Weights of a small mixture-of-experts language model, trained from scratch on English Wikipedia.
Size: 12 layers, width 512, vocabulary 32000, 145M parameters.
Training: a variant of Muon for the experts, 1576M tokens.
Below are experts of layer 3 (counted from 0) of a mixture-of-experts language model. Rows are named gate (a neuron's input weights, with its number), up (a neuron's input weights, with its number) and show model dimensions 448-511. Each number is 200 + 40 x the weight over its row's rms, rounded and kept within 0 to 999.
Before each expert's rows: "gets" lists some tokens that make up at least twice as much of what it gets as of all text. This comes from a sample of Wikipedia text that the model never trained on. Tokens count by the router's weight.

# expert 17
gets: ":", " for", " |", ";", " –", " to"
gate0,231,157,230,224,226,253,172,245,226,190,204,198,203,220,217,189,167,163,152,157,198,193,239,234,137,221,291,82,173,191,191,199,204,214,243,219,200,184,185,191,225,199,169,156,272,142,212,239,241,232,191,180,208,235,179,181,232,192,202,273,177,238,213,117
up0,103,178,186,322,214,159,259,200,179,204,138,177,200,206,234,207,231,179,231,206,184,192,189,243,230,177,228,148,178,139,198,166,191,236,231,256,230,241,239,263,220,226,154,224,208,236,171,210,190,272,153,213,148,214,178,180,221,225,207,209,226,191,203,252
gate1,130,189,203,160,360,177,199,185,217,212,195,144,156,176,142,132,157,214,185,201,224,172,193,188,121,176,212,128,177,198,181,188,216,170,178,166,244,198,164,216,187,198,215,252,185,248,180,270,178,237,208,210,197,233,179,187,185,206,247,141,205,219,184,183
up1,276,265,144,176,227,231,210,101,165,277,272,152,137,171,192,248,181,249,161,219,154,179,206,149,252,180,159,143,219,112,225,203,229,130,212,191,240,174,141,194,221,203,237,193,222,151,197,278,187,142,177,209,136,145,188,159,181,310,211,190,283,162,292,192

# expert 24
gets: " to", " in", " against", " at", " with", " won"
gate0,204,208,174,164,211,225,245,243,191,236,229,234,180,174,169,180,231,154,136,152,205,158,229,174,223,296,188,231,219,157,209,201,146,194,183,297,150,233,284,172,192,199,216,196,264,163,215,223,222,252,204,208,202,198,195,172,231,234,168,235,213,172,182,221
up0,182,95,150,255,197,158,144,233,221,271,228,166,255,159,217,242,174,151,203,228,157,172,202,260,174,215,188,188,171,224,230,194,269,205,190,240,225,199,234,220,226,167,148,180,191,261,152,244,163,222,157,212,221,240,178,172,222,195,155,205,228,220,212,147
gate1,194,221,194,201,295,228,223,170,169,163,252,232,176,212,219,188,223,202,164,145,294,227,204,192,217,183,285,157,161,190,206,252,186,187,223,194,167,190,219,233,196,278,180,158,131,199,185,251,219,230,241,148,233,203,202,224,276,196,179,155,241,152,166,134
up1,218,219,118,153,269,183,209,204,183,213,197,217,111,166,182,125,237,251,177,228,243,209,192,181,198,203,194,270,249,233,146,246,232,181,171,152,244,292,187,253,141,155,148,220,150,194,226,272,262,166,154,117,138,214,206,184,161,268,202,195,275,174,299,199

# expert 22
gets: "|", "-", "===", ":", " Team", " 1"
gate0,231,216,219,225,231,231,187,278,194,187,182,188,158,168,195,233,259,196,166,201,148,192,281,205,226,212,211,218,153,170,199,260,141,225,184,246,204,207,242,174,250,205,194,207,201,116,125,196,256,244,207,162,197,131,162,261,284,243,222,202,175,170,191,202
up0,163,170,145,177,269,136,192,214,260,200,223,217,289,255,184,180,207,162,212,172,138,181,217,187,245,166,165,119,149,162,205,200,187,256,194,190,214,207,181,210,187,149,156,247,194,239,174,208,225,203,215,282,229,225,200,226,176,212,154,235,203,204,218,155
gate1,199,169,253,140,203,261,278,192,175,213,236,125,136,200,129,184,220,214,242,160,186,168,239,189,265,208,241,209,282,228,179,284,209,225,174,156,203,160,208,180,232,209,209,164,207,223,241,248,154,184,170,197,189,245,142,184,218,181,209,131,230,205,184,211
up1,222,184,172,249,210,218,230,197,137,232,237,257,212,183,173,216,268,257,186,171,131,215,175,160,170,163,213,200,220,225,175,248,252,201,240,151,141,235,215,277,229,199,219,247,204,214,168,234,257,179,134,147,99,189,186,194,165,223,219,159,252,268,217,282

# expert 16
gets: " and", ",", " or", " but", " &", "e"
gate0,174,201,158,187,251,204,137,212,197,198,270,203,118,241,156,190,208,149,176,192,201,190,217,239,150,255,195,196,97,211,185,205,232,168,174,171,188,217,314,165,189,220,205,151,156,150,246,212,157,152,213,153,223,209,139,199,273,164,171,233,236,250,185,102
up0,202,125,200,247,177,152,232,206,282,211,160,250,240,178,234,171,254,162,189,157,197,181,212,130,277,121,196,182,174,137,278,178,216,191,200,252,275,128,221,222,256,184,170,200,186,265,168,199,184,138,176,233,171,261,229,207,257,202,164,191,209,156,192,212
gate1,220,194,170,183,254,162,179,164,227,245,212,204,206,257,189,154,210,128,251,186,178,254,169,250,212,215,162,114,190,209,181,249,213,222,193,237,230,154,167,235,197,213,171,229,129,151,193,162,166,190,233,193,233,127,222,260,201,121,159,196,156,191,200,285
up1,190,265,141,127,208,246,164,169,224,218,172,164,155,173,187,231,179,187,232,177,202,161,154,208,252,217,188,133,277,211,212,188,207,202,147,260,169,196,178,212,233,114,170,267,144,201,184,285,157,275,193,224,186,168,220,237,203,263,186,219,181,279,232,230

# expert 25
gets: "\n", ".", " by", "==", ").", "\"."
gate0,156,243,232,155,161,265,180,226,187,231,204,167,169,182,108,248,213,152,149,163,142,226,182,244,164,239,219,214,152,259,202,192,212,238,188,225,160,222,171,152,181,226,162,191,185,167,194,180,266,162,149,252,273,129,158,253,248,128,196,219,201,188,237,167
up0,161,145,161,226,273,174,202,246,249,168,165,194,242,226,183,190,217,188,203,163,160,162,218,208,181,193,226,171,207,183,187,196,154,175,209,240,193,226,205,208,221,217,166,206,186,249,171,235,189,164,192,247,266,219,201,165,191,267,182,261,160,237,213,169
gate1,195,154,155,143,269,159,221,181,173,228,191,160,166,196,153,178,252,213,280,195,194,227,237,171,211,245,208,102,163,177,185,286,197,182,189,239,210,171,193,281,158,253,226,209,170,252,226,192,199,187,219,178,170,161,194,228,224,219,217,145,217,231,171,158
up1,242,173,188,142,195,268,172,202,165,213,198,184,117,170,191,182,234,209,123,161,204,237,220,164,233,160,223,138,203,230,158,165,213,223,197,161,185,260,203,213,138,245,151,232,243,194,196,131,261,204,193,192,222,160,165,208,234,230,201,210,223,185,252,213

# expert 6
gets: "|", "-", " team", " Team", " School", " also"
gate0,199,212,193,143,224,172,206,195,203,244,262,156,155,190,149,211,245,158,240,163,208,203,219,174,188,196,170,214,174,148,225,242,244,220,200,194,148,213,236,147,138,199,231,147,201,144,214,165,229,206,208,204,197,184,179,175,241,155,219,201,198,205,259,182
up0,185,118,176,275,251,179,187,269,168,275,221,199,217,154,167,159,222,181,152,204,163,151,195,185,220,221,157,177,186,194,209,206,165,228,217,307,194,184,217,239,247,103,187,204,139,214,122,153,236,218,196,178,173,161,212,195,240,231,153,198,144,168,180,270
gate1,94,166,173,224,286,156,246,224,136,197,207,195,212,145,138,180,163,166,267,132,175,240,138,184,206,149,138,106,160,220,179,270,199,204,174,191,192,143,165,176,181,263,213,171,204,214,126,201,109,167,205,257,209,163,209,170,240,211,210,164,252,191,248,201
up1,209,164,134,143,277,178,281,187,227,167,193,193,137,152,106,160,166,197,227,145,150,229,205,117,171,194,144,173,170,275,165,142,252,122,225,139,215,175,158,178,143,153,246,220,199,271,142,162,170,187,109,194,184,192,201,209,250,223,206,219,228,201,255,205

# expert 3
gets: " is", " was", " are", " has", " were", " have"
gate0,217,131,212,210,136,226,188,259,284,198,205,294,154,265,141,159,305,206,186,221,214,235,182,204,88,179,279,213,156,179,191,243,192,199,196,199,198,220,265,232,173,153,179,188,241,244,189,253,226,222,200,216,221,220,175,141,267,196,175,134,178,208,230,153
up0,120,180,191,202,253,218,141,144,281,205,167,221,233,272,205,206,146,224,233,260,102,195,206,177,222,272,196,177,72,133,221,243,234,261,194,219,171,166,200,213,180,128,170,200,171,233,119,231,196,173,127,246,237,170,186,132,286,214,146,216,208,193,242,160
gate1,222,145,215,175,274,209,215,169,127,252,184,135,182,115,252,223,169,191,186,142,215,175,210,236,238,190,156,129,151,201,197,278,249,205,226,175,111,215,130,286,208,217,211,230,119,175,197,189,207,167,240,196,119,188,195,172,198,169,271,244,215,173,212,270
up1,238,173,216,205,260,192,191,179,233,203,225,187,171,178,184,225,210,189,246,219,167,136,153,157,209,205,193,123,219,205,241,205,211,210,188,141,221,242,139,238,253,145,184,242,195,212,194,258,228,143,109,211,208,224,256,229,225,286,192,163,152,247,193,204

# expert 4
gets: " of", " (", "-", " from", " \"", "("
gate0,224,133,180,150,272,269,185,206,200,145,246,221,162,183,182,151,257,191,218,157,207,258,200,177,253,212,223,199,191,205,171,283,177,270,274,228,157,238,227,183,138,226,173,180,255,177,209,276,266,113,167,276,181,156,176,216,252,226,170,156,197,194,266,155
up0,126,187,178,175,253,177,174,218,226,209,208,213,215,199,88,200,169,237,269,202,193,167,169,155,234,156,154,139,187,194,165,202,186,245,242,152,213,265,243,210,200,240,152,171,226,228,172,187,200,184,147,297,181,226,142,203,174,210,160,194,238,213,196,171
gate1,155,206,200,161,227,198,214,126,174,207,112,233,195,104,210,115,217,146,165,160,224,212,228,207,203,186,195,195,243,161,185,224,230,209,171,167,214,232,241,177,232,216,202,265,247,226,176,304,192,155,231,270,236,218,233,179,211,246,148,189,160,138,207,203
up1,208,169,198,185,256,189,161,178,201,239,246,182,178,267,227,224,165,275,135,170,163,256,169,169,245,189,156,160,178,182,263,149,260,143,215,131,225,238,150,211,204,143,226,158,190,213,265,203,298,163,156,219,167,140,161,205,174,178,207,144,222,253,214,208

# expert 19
gets: "\n", "==", "===", "\"", " ==", "."
gate0,222,144,280,207,149,174,167,253,189,176,205,235,187,134,136,213,218,161,165,209,200,183,228,274,237,185,191,220,185,222,180,218,146,213,167,182,182,225,276,195,174,240,244,246,208,126,251,239,234,189,139,283,213,206,130,199,251,182,228,227,169,189,183,201
up0,204,79,226,244,194,139,290,211,207,174,193,190,212,208,209,203,154,98,228,213,169,202,226,156,200,174,209,244,170,188,129,232,195,168,174,178,272,214,230,222,237,218,187,258,282,221,185,276,203,169,156,282,174,198,191,183,170,209,190,218,135,265,204,217
gate1,256,197,191,188,215,165,218,177,244,191,209,140,193,207,247,188,183,193,211,180,197,238,252,158,231,201,206,123,178,230,134,286,192,196,189,216,194,186,125,187,261,168,202,212,237,124,129,284,156,202,221,215,217,245,271,146,204,190,163,234,196,226,226,180
up1,190,219,134,175,227,217,188,141,176,214,237,166,169,156,114,194,210,198,146,185,172,185,161,140,247,243,165,98,238,205,172,269,237,149,198,165,182,243,103,177,197,223,201,275,146,248,206,235,245,164,203,204,185,278,235,199,166,260,214,251,211,240,263,207

# expert 27
gets: " was", ")", " two", " is", ";", " three"
gate0,133,143,222,195,225,196,187,309,233,218,212,184,223,215,131,197,221,195,180,130,186,172,122,236,222,278,206,187,141,161,198,251,193,195,130,233,207,196,275,123,156,200,186,250,192,135,180,210,252,159,190,216,182,312,174,294,239,171,110,214,190,155,240,152
up0,205,149,184,288,177,162,183,169,244,204,238,249,169,238,166,181,184,219,233,210,163,161,219,184,257,229,187,241,219,208,188,171,174,231,230,172,235,248,176,215,252,238,163,163,92,243,133,232,220,186,166,201,217,158,175,167,236,239,165,221,198,197,169,256
gate1,208,168,189,232,245,178,238,149,130,226,239,138,213,175,210,157,155,212,235,169,169,152,183,126,225,231,199,102,225,200,215,244,193,220,125,158,188,177,183,279,225,230,160,205,152,241,156,220,190,166,260,203,215,274,169,228,205,198,177,186,208,148,187,234
up1,249,173,149,200,156,201,242,184,135,184,176,192,154,172,100,275,201,207,189,151,91,201,235,91,188,189,174,144,229,177,199,196,206,133,184,210,93,170,131,216,164,224,202,264,188,193,222,245,186,172,191,216,154,137,209,231,237,263,169,128,192,212,289,155

# expert 13
gets: ",", ".", " |", ")", "d", "),"
gate0,227,205,209,95,152,286,210,180,237,227,220,186,187,267,217,180,263,274,163,200,180,183,234,160,268,233,168,216,187,212,159,240,184,167,160,231,179,221,198,139,170,184,261,166,232,218,211,261,251,222,192,243,144,132,166,173,215,193,233,242,153,241,179,131
up0,187,167,225,226,259,164,272,234,140,200,187,206,177,110,218,167,229,198,263,222,133,170,203,221,207,201,201,186,186,165,217,181,134,220,173,239,232,246,258,308,221,178,189,203,163,269,204,203,197,161,182,239,249,161,166,249,198,193,153,208,166,248,191,135
gate1,169,151,155,178,171,192,236,209,196,205,145,174,191,117,188,213,238,249,203,187,220,172,206,181,141,231,176,96,212,206,205,297,230,176,199,149,228,201,195,267,272,239,187,210,193,185,185,291,226,173,192,224,236,263,194,209,195,158,168,220,227,170,194,239
up1,213,207,180,210,203,219,192,184,159,142,170,181,125,171,164,234,247,209,201,136,151,158,232,141,256,203,179,82,215,244,196,165,264,169,141,91,206,293,200,239,256,207,234,272,180,207,159,251,283,188,205,179,234,212,185,185,249,181,176,163,193,241,203,166

# expert 15
gets: " |", " ", "==", "-", " ==", " \""
gate0,225,215,172,185,164,185,206,148,223,157,159,193,208,168,116,141,246,236,218,170,220,222,213,238,190,214,218,179,141,197,208,243,203,190,195,257,189,228,234,146,165,182,226,170,215,124,284,197,304,227,201,256,245,244,191,160,210,222,178,185,244,160,163,180
up0,124,131,122,260,193,120,162,208,298,227,138,236,227,208,181,181,181,216,241,243,167,148,202,175,188,145,177,193,165,135,213,229,190,166,144,178,219,179,219,202,186,155,158,174,175,162,119,238,180,222,165,275,239,219,207,118,206,173,127,171,212,184,232,209
gate1,207,189,202,124,256,169,194,182,144,148,213,113,219,135,228,170,92,147,171,197,230,199,193,224,210,168,164,100,199,210,184,233,191,210,250,165,240,197,178,225,141,164,204,226,196,224,162,189,158,162,236,236,231,244,189,225,178,194,212,185,189,159,167,193
up1,227,171,141,159,269,170,206,192,167,242,155,192,163,248,206,173,248,111,199,186,139,227,203,135,160,205,188,163,222,134,193,143,267,171,187,141,177,206,210,179,177,138,189,272,221,242,102,259,232,181,184,229,220,154,200,317,186,264,170,133,210,172,240,104

# expert 11
gets: " the", "ur", "al", " The", "th", "ly"
gate0,237,134,210,201,190,209,162,254,222,229,174,173,162,227,140,215,176,163,208,218,172,231,191,274,166,228,212,204,208,221,130,273,208,240,145,218,224,237,273,209,128,156,235,188,214,149,195,167,168,238,192,196,219,289,159,182,239,205,183,242,272,181,201,186
up0,156,105,170,183,273,113,183,246,181,200,201,244,236,209,222,203,202,183,198,148,190,210,206,210,184,177,220,180,200,121,176,193,168,190,168,259,246,277,185,256,187,208,118,220,139,264,214,221,253,155,135,262,211,201,174,218,242,223,112,256,239,174,272,220
gate1,120,145,144,194,257,185,189,152,201,221,255,163,175,187,211,150,163,226,303,146,229,180,214,189,217,182,224,239,198,247,153,227,203,271,227,137,255,253,196,168,173,236,185,205,155,165,153,221,110,180,225,177,218,234,155,186,247,181,174,197,247,173,209,163
up1,238,160,181,161,156,141,161,133,212,343,165,213,156,207,192,149,185,298,157,243,130,200,267,146,196,269,182,107,195,264,226,237,234,158,153,212,184,211,230,220,181,261,177,218,154,227,145,197,231,164,168,215,229,207,190,212,176,162,228,204,173,175,208,203

# expert 10
gets: " a", " in", "e", "t", " an", "to"
gate0,206,173,222,180,167,220,213,209,216,236,233,218,188,199,155,216,264,140,186,207,174,196,234,263,213,198,263,229,197,206,212,249,190,181,177,211,146,221,200,164,138,189,281,155,209,158,215,252,223,250,198,236,249,200,238,242,217,234,216,210,178,242,229,191
up0,186,153,147,231,187,150,148,240,232,218,130,227,184,156,192,246,197,229,211,198,202,162,200,139,210,167,128,169,169,162,238,205,236,281,178,172,242,151,193,222,230,164,128,150,153,293,213,185,224,190,202,208,144,151,216,227,203,273,139,177,144,221,194,170
gate1,172,161,199,232,277,114,143,109,153,251,131,167,206,192,225,218,165,153,235,186,204,226,227,194,198,146,234,133,250,188,232,300,216,188,142,229,224,167,174,238,126,279,227,176,151,161,206,213,197,154,225,239,208,245,188,198,199,178,183,153,222,184,150,204
up1,161,220,202,260,270,182,164,158,178,236,115,115,159,178,188,222,190,151,171,209,144,136,214,148,263,206,126,181,263,167,267,220,252,221,164,192,266,256,188,229,143,220,278,271,150,299,210,247,242,212,221,188,156,236,275,277,172,226,160,222,159,247,212,184

# expert 14
gets: " |", "|", ";", " above", " below", " •"
gate0,257,184,226,227,294,206,155,206,192,296,213,184,218,216,195,202,198,199,162,191,208,164,163,189,143,205,295,208,178,143,193,213,183,211,222,243,160,187,264,212,211,232,159,193,202,214,243,199,244,188,221,205,183,187,217,187,199,258,262,254,218,216,165,209
up0,193,222,164,203,204,174,175,174,177,201,142,230,209,226,162,207,202,202,280,201,168,163,175,180,267,140,177,188,179,195,159,160,161,230,134,238,238,215,244,227,199,155,171,229,244,243,212,232,101,199,203,219,228,171,239,147,205,173,63,165,120,176,244,179
gate1,174,183,207,148,237,205,250,155,206,167,204,144,159,150,273,210,188,157,236,136,304,171,247,132,242,150,189,135,254,235,250,315,255,143,215,178,198,225,227,205,165,198,184,135,188,171,188,210,153,178,173,196,225,293,137,277,269,202,198,191,203,227,204,240
up1,259,136,121,156,226,204,229,203,166,184,179,207,90,177,223,201,198,211,239,183,198,153,181,125,233,213,253,75,195,214,142,154,207,170,211,227,152,272,137,190,140,187,187,124,169,196,211,279,137,205,225,205,180,217,235,145,219,236,286,171,208,258,257,223

# expert 9
gets: "'", "s", " his", " their", " its", " her"
gate0,207,213,244,218,200,160,152,191,232,242,223,190,132,187,139,212,219,149,185,130,203,267,147,251,223,290,202,231,150,239,158,259,219,286,165,252,174,279,184,198,166,203,269,132,209,165,186,195,236,209,232,264,185,223,161,178,256,159,195,291,201,263,196,232
up0,171,111,182,240,236,184,195,240,197,153,205,200,223,196,266,247,273,219,265,171,171,169,236,193,211,217,208,180,208,202,231,268,219,194,229,150,100,220,206,203,157,195,152,211,163,242,165,156,226,199,166,280,239,196,174,230,252,176,196,225,221,200,249,219
gate1,156,131,194,196,297,170,260,261,161,199,252,126,215,231,174,184,247,160,315,154,160,197,199,239,143,227,131,163,182,214,231,289,207,233,174,138,207,209,171,266,173,147,265,134,165,184,152,251,160,182,222,183,187,185,248,256,278,223,177,204,222,171,144,175
up1,251,143,130,167,222,184,240,193,134,270,201,140,184,132,214,199,198,212,217,184,132,209,173,155,221,208,141,140,167,201,213,221,268,188,153,150,162,229,180,265,194,161,247,245,129,178,154,253,171,224,187,233,232,176,254,216,222,299,198,131,213,246,236,220

# expert 1
gets: "s", "S", "as", " City", "os", "us"
gate0,226,128,184,174,167,279,166,241,155,239,233,199,122,195,123,196,297,190,150,242,220,268,188,265,226,212,184,240,151,194,122,273,216,160,192,201,183,229,244,197,131,224,223,252,162,171,235,240,191,227,187,271,280,209,166,201,211,155,222,194,212,111,226,259
up0,138,156,224,167,199,167,203,156,192,158,220,242,234,179,169,172,232,134,230,185,158,212,158,183,232,181,195,176,223,89,236,241,231,179,219,232,309,193,198,237,194,155,206,195,174,257,195,249,192,206,195,248,119,116,243,258,139,197,152,231,168,251,151,199
gate1,138,197,150,110,224,251,140,242,223,167,185,136,229,132,171,216,201,160,229,116,198,198,274,220,253,190,183,160,196,199,135,264,192,182,228,154,216,214,247,190,173,227,155,229,134,181,149,203,121,178,294,148,232,251,214,223,182,186,227,183,169,215,167,262
up1,225,198,101,168,225,268,219,214,106,179,226,274,194,157,208,210,215,230,240,139,176,174,224,153,237,145,131,109,226,228,198,215,216,191,117,87,132,242,190,190,224,224,263,186,215,166,140,229,275,161,151,143,230,227,288,219,211,160,123,155,84,210,225,191

# expert 0
gets: "a", " the", ".", " a", "-", " A"
gate0,200,140,120,194,157,232,175,192,184,213,212,185,154,177,237,194,268,221,172,226,151,206,293,195,181,220,185,159,141,173,228,205,206,232,124,246,239,258,219,184,147,191,197,195,223,89,216,223,248,246,177,173,175,224,167,217,203,188,165,181,266,171,192,175
up0,178,148,195,218,203,140,137,215,257,180,172,205,294,204,206,171,246,240,244,215,199,167,92,190,193,188,190,203,206,145,247,192,168,170,161,147,225,186,164,246,201,225,144,259,156,269,106,281,142,201,151,250,194,193,275,262,103,175,145,258,142,144,225,230
gate1,171,238,190,248,207,155,195,221,176,254,155,154,159,206,164,189,184,224,239,196,107,163,201,218,159,145,218,160,196,242,191,237,233,170,170,156,190,225,162,241,214,169,107,192,187,151,103,271,210,198,209,147,191,140,155,247,213,185,237,157,183,94,233,190
up1,215,147,163,151,207,226,196,166,255,208,212,165,122,213,159,152,207,295,198,230,160,171,212,174,154,160,188,159,234,242,207,215,284,186,161,200,180,209,252,185,202,211,192,248,182,192,222,234,268,179,165,154,213,192,212,215,234,265,153,167,287,164,234,237

# expert 28
gets: " in", " to", " with", " on", " at", " for"
gate0,273,242,183,189,217,180,191,234,191,189,250,242,152,236,136,161,214,183,186,243,181,277,213,248,217,245,219,215,128,208,230,224,162,185,166,233,198,244,222,140,162,157,199,192,191,156,257,273,218,167,238,243,177,205,139,138,200,178,167,253,137,196,255,243
up0,184,159,159,186,213,163,266,189,187,241,206,252,235,232,174,277,210,145,188,271,99,186,209,185,200,265,148,131,242,154,162,239,227,254,224,98,241,179,218,212,305,230,154,175,157,231,146,252,181,149,173,244,199,230,202,219,245,203,185,210,222,227,161,256
gate1,186,235,214,155,257,196,188,148,192,203,220,181,187,176,191,147,190,167,180,139,204,173,272,218,201,149,135,186,193,185,260,249,242,179,216,188,221,172,143,262,223,206,166,195,127,228,241,172,166,203,160,219,187,213,146,246,200,111,224,195,175,134,260,183
up1,188,199,137,214,234,172,252,138,150,282,174,158,135,189,143,162,204,258,169,173,185,174,189,198,195,272,154,141,225,240,180,212,221,153,198,139,197,223,184,170,177,186,171,241,158,208,166,284,228,166,170,190,202,184,138,213,195,236,275,250,193,213,289,159

# expert 12
gets: " had", " was", "r", "er", "i", " have"
gate0,197,183,242,179,256,210,139,215,187,164,270,157,164,175,185,225,234,267,219,190,160,207,172,173,175,317,285,236,133,170,190,197,157,233,162,193,261,222,228,205,190,188,211,167,168,127,220,194,236,242,225,174,186,125,202,188,190,220,254,160,309,145,236,238
up0,211,182,211,212,187,191,182,202,228,212,144,191,179,223,172,225,235,190,229,224,189,204,198,198,297,214,193,175,184,147,245,253,196,187,166,205,211,170,183,241,228,191,138,203,136,296,161,191,145,175,117,197,212,281,188,145,214,203,130,259,180,192,240,240
gate1,218,140,157,143,226,147,123,224,190,213,183,150,255,247,261,181,246,193,229,157,172,149,164,209,157,215,232,185,230,210,152,284,248,233,194,237,217,257,189,285,208,196,159,155,201,160,232,212,201,263,219,225,173,232,171,211,229,186,213,179,226,231,153,160
up1,194,187,197,180,167,197,214,161,198,181,186,214,103,137,229,219,218,191,165,191,85,125,194,125,228,219,146,158,232,166,215,190,233,194,225,184,213,243,189,230,191,183,280,244,187,221,186,287,213,162,173,173,172,141,222,243,138,193,209,206,272,176,251,193